config.toml
d_expert = 32
head_dim = 32
rope_base = 10000.0
qk_norm = true
attn_scale = 0.177
lr_mult_o = 3.0
lr_head = 0.00684
batch_tokens = [65536, 131072, 262144, 524288]
seq_len = 512
Below are experts of layer 2 (counted from 0) of a mixture-of-experts language model. Rows are named router (the router's row for the expert), down (a neuron's output weights, with its number) and show model dimensions 0-127. Each number is 500 + 50 x the weight over its row's rms, rounded and kept within 0 to 999. Numbers have three digits each.
After each expert's rows: "comes before" lists some tokens at least twice as common just after its tokens as in all text. This comes from a sample of Wikipedia text that the model never trained on. Tokens count by the router's weight.

# expert 14
router:497589484589368478506461473494516536532506497559430492557475433538521487512439436411485458484507456439516556548567474421532501491441459512535526517590476578465427538562501509426520511512475526443571396502508393528513446564580619525564448514550499490543427488541477547577482411510442587523478577552473430437558457541516536507471563468600555621524508530459436504469499533537518505504507
down12:525462511544476566486471429554504455467447652378484564490540540529461555573538551561477404477531556444552599590513570514557418516566563520419433513533576421554545481521524516580535441496452495418485526490498480458521411481462478561498570531481452456564547452571451479555476517501495515539538512525485527479519494475499629538424469441414520475449480497498465536482523469569495587412504
comes before: " to", " by", " in", " the", " that", " with"

# expert 70
router:538534458525514434523530617511418611567563493461524512478451539514422425561493478551543534545574502547433498533545581456492538600510489517477576497507382558612501532510515519459496553483515569475530583564483457494428418572470501507489467565423499449408440410564513508474515502553468477511452397553503517490427533519540514407496440472476417469508480362497458535439491496554526510522527
down0:549414453511443559471526494613482478496498575572465500459599490513451593546482499484552438438387470520585519431538374547471512512563549573487505415519518420476497506424560490399527507515487468489487519507541492508470463420528524487432502480578590403540511503447442559503514425536428482553518416407497513501540553509516494408569519555463429469500557533562493478574527492395477519488456
comes before: " the", " a", " as", " an", " his", " their"

# expert 3
router:429442478509553531475498494587438520533415536496452520464457513496498578567423507543509367493443406505511450543571470399518464432504519454482562577507413519584462590418444522462489430504526538456567515494593424460468528528499538532486440517516421489586511467562461513476477552436477566446456422472471505483507458524522481417412441530522511549484549560449571534402419599483487476451493
down0:448457475508489520466512586493473524513519565408493486604568431479482418406476537428568577509489538506473538476502364600465545606497474502537466482519490504537405579472586491504569465466525518519509498470450497557559473524503485429511475598426428426496569582435527507415513581390508497432493580533484442479490501524553557529472566473499598474464509578456418494529509573512465508497464
comes before: "\n", " The", " of", " In", " He", " to"

# expert 90
router:481601554533411559501567476531420456504540455515555516521427532533538433475587473535503494573541442525487529544490532448565572506423540502493589532478503519429500520494439567433513511536495565515505418534475529475379527486542532476525492478421403562511502513566453508624455423453501576554558404480481567521544469433474470438390509490521413457526440427468486457564481488405495502406485
down0:541485435411490527520486465376553483485558507593432555497545575493529492468666482609589479507428449490549441524523497621455524565498455528445505505498521463443547595548512498408515550475492519492520528480539519536497502477483478458455448411542519433524495482398512479631491519525495458567522463557491525551492532505531443548565552439449591475512590547419546554526478519531463436488539
comes before: "\n", " The", " He", " In", " It", " the"

# expert 84
router:475519476484535501448510452530547447475586512480571448456470498471574576593597603521433458462472537411596550560508444589411473502522565536613465582486526587525448561525543587562521471504550457517448534543558543448460481483613500499447526554519578537515548460553502550461420483456559551527501463509543457476531497522508435460432497528561473514511539483513455492442472467383426448429455
down1:411488467533520462483578534540531515471600492529500489532478412454526510506523420511417522475508523418510460492394534526420532554422531485466504481502518464486432461348545515571552489443458578440418486429415486580457524534413509505469516422472633563497480484516480552466524508475543598489468449442573494530508485484539492537463495502553515529444455434485463593449610474494381454558510
comes before: " of", ".", ",", "ed", " and", " to"

# expert 43
router:486504461456580507461460474535547461494568494559449529495463553485631456534477501570441487544452493563478494544485467471484511574544560524506400499487376503453444504593485518461546459557513502623503492460460541478402441447595546466376386499537558511393518393532478565546475511520499568623444450470559550537508502557529468441450533525552478468518541561479553492516497475449528470472451
down1:459473526575474502471406427555501457506461649500488585500485545548515534496514565421522546515398520493451578492485505502537585430536543551526486537535401476460486525501627463521543638491476465521486557478562513480468552427555513465492472559520566432443420506429451535566467531539420477506430624486470596507500498507550454406550534457531632492503487514473507458510487503518461504458519
comes before: "ing", "ed", " of", "s", "er", ","

# expert 96
router:486413462483499534456516467518473501518498467392454488558504498520555464391444474571464498547463480539525505470474480584554509578418486549563425497479486449407450505513513551468558563568437433559522490526436545529468460480545494496421447504536584491524422568591558536514568522422583491614484517535460519489559568538551444401399551527516445474465628500467504470538585474433425486464468
down1:534560515522523516525462478472577467532457508484421443457461451451517517493492490524467619578546515492487581518553484517513598510497410508539504620475521531479543530529554611466508595491498451451492535516543485561444513502476505542483542482443516499454456451465542504555627569451416521496568562452638516596494456527468458490433536432502610544451510509437557510516454606478461370507449
comes before: " |", "s", ",", "ient", "ation", "ed"

# expert 107
router:522502489597479376497460472370488488444534465450516559517585614511569455499552517494451530548445416439427469528445507557490467589526475567474443556555536532469392407513485530495587489527477481518537462433391479458413453508403445484513427527572443452495520499490558527562538467469497529456583568482487450498507509450539580501482406495522494514530432457421445468586484463495478513486548
down0:483464522503520485521469515519533527495501480504594473530632408465488510447522561493590494527629632553500407561448494498489457478484417462504508407486538588516519483523444524568517456426525577577548510498409426535556577513521557495540520508580509517521597496470533560509516584468505544489498516464548470505559487482476565517567578419539526547500584512458521444470483597398438427459560
comes before: " the", " a", " his", " 200", " 199", " 201"

# expert 32
router:419551461477529502492503542395458448436446477375518517509443539421464472464477498473504546504492410480445444584463404527532505506592465442519495508537490419484442528516502480382532536462569608518550516415579503499502392586554526458514462411419496456520408404507486459548524554541437597555493534527533510502437451418576468489526557543522537501475466491505541429575478495551544522485510
down1:462467434604463434517548488462521498539425486488532470516487530487496488440433576411445490572426528531544403446550562504594505579546490490585462473580460491417532546458462464487520536507444470620480449533505457458495472600550479525553411555465478456439465532379514499528578504565564467609581449537451516502459484537513449508559376591538497478519440538527479486545519483550505544461501
comes before: " ", " the", "\n", " 6", " 1", " 0"

# expert 48
router:559560489529471492383526494480610462520450477529456563446462548497461510577593470534498481497583482535482523498544487502419552478406477466557567482508523565506509438408515540537442462505543530600549457564493434505541508472473603443425535574485392472528396433493506502567466550492442521480536558402494485431487479534557574500495557566440527561477561469415517478431546491487516410402454
down12:539549467598476551494532509404464440486527476474557574461417572519599504491419449503452414515485543522568411486571525486439480541434547470505474406452524475479380442577500496499465529465514535438521503475444469462570417557491498455438516536514472622570516417558466411496461494448429500532536449386468535536406504531534456443396517559505498476502462527495569492519497418571475511537508
comes before: " to", " in", " a", " by", " the", " on"

# expert 27
router:393594515572547447497550444424479505569538591483471567545508462487461510431515482359525526496404453440515529434461568550443558543520515502513498431525538503482548477440458435555430476436422507529588520522580439478518571486454432447521505471394386505557461472455537461560485549503525529474425554514458607475537458504593454488549485536538472494443514533537539469526510587563440505459522
down0:518444583489491573541540463477492535464579432542498536524506546517463541458479574482574464534618570519481516469502499554511473505506570389550519565543568387476560419544534543400467436458539511517453585499411553519590494459567428568474407507580579427565546476473571557485507528518425543480532504518524530555527510509425589502547492505580474517550570482508495513438452458543407490467557
comes before: " a", " an", " also", " the", " not", " born"

# expert 16
router:558517468567502479554500412535551389537568480544493421570536454522470495450578503525563561491543515567527547470467482504557500478532499467569378492499488497491606486547507460555558437555567549510594567479502485584532465421499522516531482467478387465469490519556519540575368539526532561575504500529500425598419456575398449511528525464477476445422498519490554451472478513478512544609462
down0:517535524527523427552426483474590476474601490428566538542440400507448499439558577573481503486500540616498507555467510533512483516479553493524459455515444447554460502563480560509540482510484512519536443468497477482590453493513517519531356507433456459416476471566579500521499573523527542560561480475590469384417491545477536619559493472508434429438482539467527582531529507545423623488514
comes before: ":", "-", "=", " by:", "s:", " %"

# expert 1
router:456469473532520539463511489493562480478534486420566524439568553507570539577616556493446552553441564555548485577453493554489547503498460486479540520464427481516426537575534539659478502454575548531535475398543482537532440440561428470482580519442492472451502490517491468306503526574390546536599539548494470521431435488448505494438449482503531489495443531486530492523524444483505528512537
down13:490503471476534510469511512429534544539508451402455539455517468520488506513522415549461480488523481490635537546490473452439454541516538458563535551449526555341422517507493500588498490458464484578447537479538497418517488487557426508494532614464449495424587538502393455398498535484511468418556457483538487468423443469551528528569455496556546537596533548439500579563541477409424487431556
comes before: "5", "2", "8", "4", "3", "9"

# expert 64
router:613542486421460495502541556440521598511515478423538533466486542578505352428524412512536446547531436539471509580537492455511516537549491457547584497525496534541415531474508461429476444615409562517618464453423510546505411579475595543528475501550532513491482447509558509587524481498499524482519519465446520511597520502548555461486533488498524589510534411454465433532448480543548450553453
down12:568545473417453405453491564491420484511407527548524527416535435630579493539501598565466566404462400474503531548480448522589484488452551454518547437440534478551494506508577453543569465527485440614464561434484583563559466562500489533479483506448646541445526457486486500472498538501462449479563510516463485526531499476466549429426480521610552518490520548514441494469494512506527471473553
comes before: " the", " a", " that", " to", " be", " his"

# expert 69
router:488553502466522494520544448495440528460522458455597510574538547478581448475459527451444493493549535509536471523517534506491535465543482515458417485515483567461479525395391529443452455470481559565527452493512464464459483523451541536458514477469426546537359566492502546602440512447606585560554527513464460495505532533476467504451471378431393440495416411467457613573441492429587522464493
down0:505485615389502505470462547484509517430558470494508450497485583467564539437471478450534525474482489458433458597587407494526454451439583471537641516481503512531580607508478459443419535536520520496442534491579457511538451546519508523529484554494523553542493483400470518491483458426408478558468478441508495508489539536481556453532593530503515500529534651522479360484472534526419514548439
comes before: " the", " a", " his", " their", " its", " this"

# expert 116
router:514549455525436533561526472555489469603552417458489453440531409459520492449542492514605543432530578489530516437523459442613505441437482477536395442521484527520570508508520533481598559554487524486488567476518474595589566483499470536457381494495523548475442521496510555526431473499585437596422407486494401522492530544472470548527521464461460510482454567521510482411494523418552491602465
down0:435410459539529473457452518534452561449514464489565466475588433490477496476471416542562642543581474524498458492438517554524485507522545488549428542518452469507438530579472568496594515401553472430518442584552532512481482522507643542507576509514463514463456502519424531459551537465454528542466536560398609523434467500545480484550464567524559624517580553526530481510588514481487463469515
comes before: ":", "\n", "-", " of", "yl", "s:"

# expert 28
router:457570425520488448487538534390506461493550467537472452474578487446512530422507487486495597570513563492538452510542490477469413551568440544555449493522501519555500606529457412546508445532472544484424570578508570498583575554572458460485477398459417376536494510459561474508631424466546440557487544498494487510498547417436468481496489481518498423530483505554588551498589503524550509503572
down1:441421501499452491415453551484486546478423390498495447482466495552486511536474421509545408461492420484553470441481482493446485484493474478557476613538470455567532532529575481525464527508458580536440605433591551402451561482496624520434546514426456489439501571494504443429517478537570508435514511353590460491466559572507526508490533525529483517445521488479546469454536474524410467503399
comes before: " ", "\n", " 0", " 1", " 2", " 6"

# expert 66
router:568494547545466368539521489518470456500486483630565519532543502552538527468563448547461512384512472493418476524501540558545520555521470395465623512488560452431440464557468516560546538582608531495485504454570530490496544461417437510448535420469410457443497564483536533554560548473588481571472550456522463544442454480500554547548480581528495542539549499499574499541479529607543543529477
down13:525489517468483511551585558475458559462533430553430471503454456437527561425485634569533544459605471536534509437553463582517520455481504384544514494527430467460557585460429512508504509530545569506622485498462431591498502607452552460497543539480515476498470566509511526528494559590585495529454510385509508453522516476567549473587541533458503433473452444459564546518569456574501524500578
comes before: " |", "°", " June", " March", " December", " May"

# expert 100
router:540487500559371427470531508465481488493437463423499555506426503551526565574444485500633457463406480398497502446472520547441481513488514556500531395491429488587460482539423477521595494534414476473553420478526517447382550482532537494508581537422493488547475525584494482431525547524489450566474452431540520498542430415528566485423452417516516457528462451553515568516551504484513530585527
down0:510472499540520488496548590565476438511629476605502477504493500513481466538445557471543530502488478340459512520484544511525486431457601459530486560460556523457529454406476478548506492515532512526529565610517504462471553409495503483458581577420416532465542397508461505501543539525499484532503521454532455584426448448494479525476526451493527396455472524544519510464481520399577664437466
comes before: "\n", "|", "-", "The", "==", "==="

# expert 93
router:453422565618514442469576499447452493612465477534530569545515528476553463550579502529483522512534458444406339468528404500438501446455507468509473444453475583471415503499509467424524497499482474480543497527544485475428412503489524528493480537448440502551464410475411495563563412524433548419573600435513439442382488504505466466597519505509561532450534522535463530483502525535494509492482
down12:582530477510497444463557576487503433460476588546529435480454400457493541529470579504455570471527466525489516555405555543506506399475457447523409482356481497544526513408572560521544451543544600513447490423415575585532484561557467532530511556498474591467474428648551473562475534476492482510517533584500578537495516498553524479458454454487426432476472521480505542525570500494469490460500
comes before: " in", " by", " on", " to", " the", " at"

# expert 76
router:597521512497580471507507525578452520456555414507523484566559464492535483483478471526500543453522549579459462514595512555523541463506491528525505568543506494478443573491546533554484618408487486565474488533506504459563549503469411547476595552422402502539502579388569473546446458505453571554478531524574414456525377393583520503463435550453534488482558467498569478537552425577547487482468
down13:482531442562561431523474474586460472454589549467566481466504535472483479557467504533491522504515508508477491485454429387504465637559472503524445474535525471508430532500521548479520525481688509570526506611479605529398495472464570585446455475517514463548415515505544482515523511487550512650424542508545558433562485474566459544552471433482586477474473546540484473499459481583537491501461
comes before: " |", ";", "th", "8", "2", "7"

# expert 59
router:499453495535521483510479532497463529460529624450490439564451450437477497370556476507465524486493504557456481496488559470461476464534508552596531590441458485469563450486475494523527458474428523441536358470635571460455452517474565457516487477465570410478487484539476421487532420506475404413504519503443425482452390444498518564539462452496436420455465398565463457567548564494504520539497
down4:527513487504510559501498578493421579495544478527563440507520350539484501461558501545557467472515494587556569613474598433496485518557383486491552595558479451434515486537528551533443459437491564479493425438586499459490558534585523596516431446504480437463514567566520475455516439496529411385499462455521443561545525496455458566538485555587495464460534474435529472515522472549510439469476
comes before: " and", " the", " which", " but", " he", " a"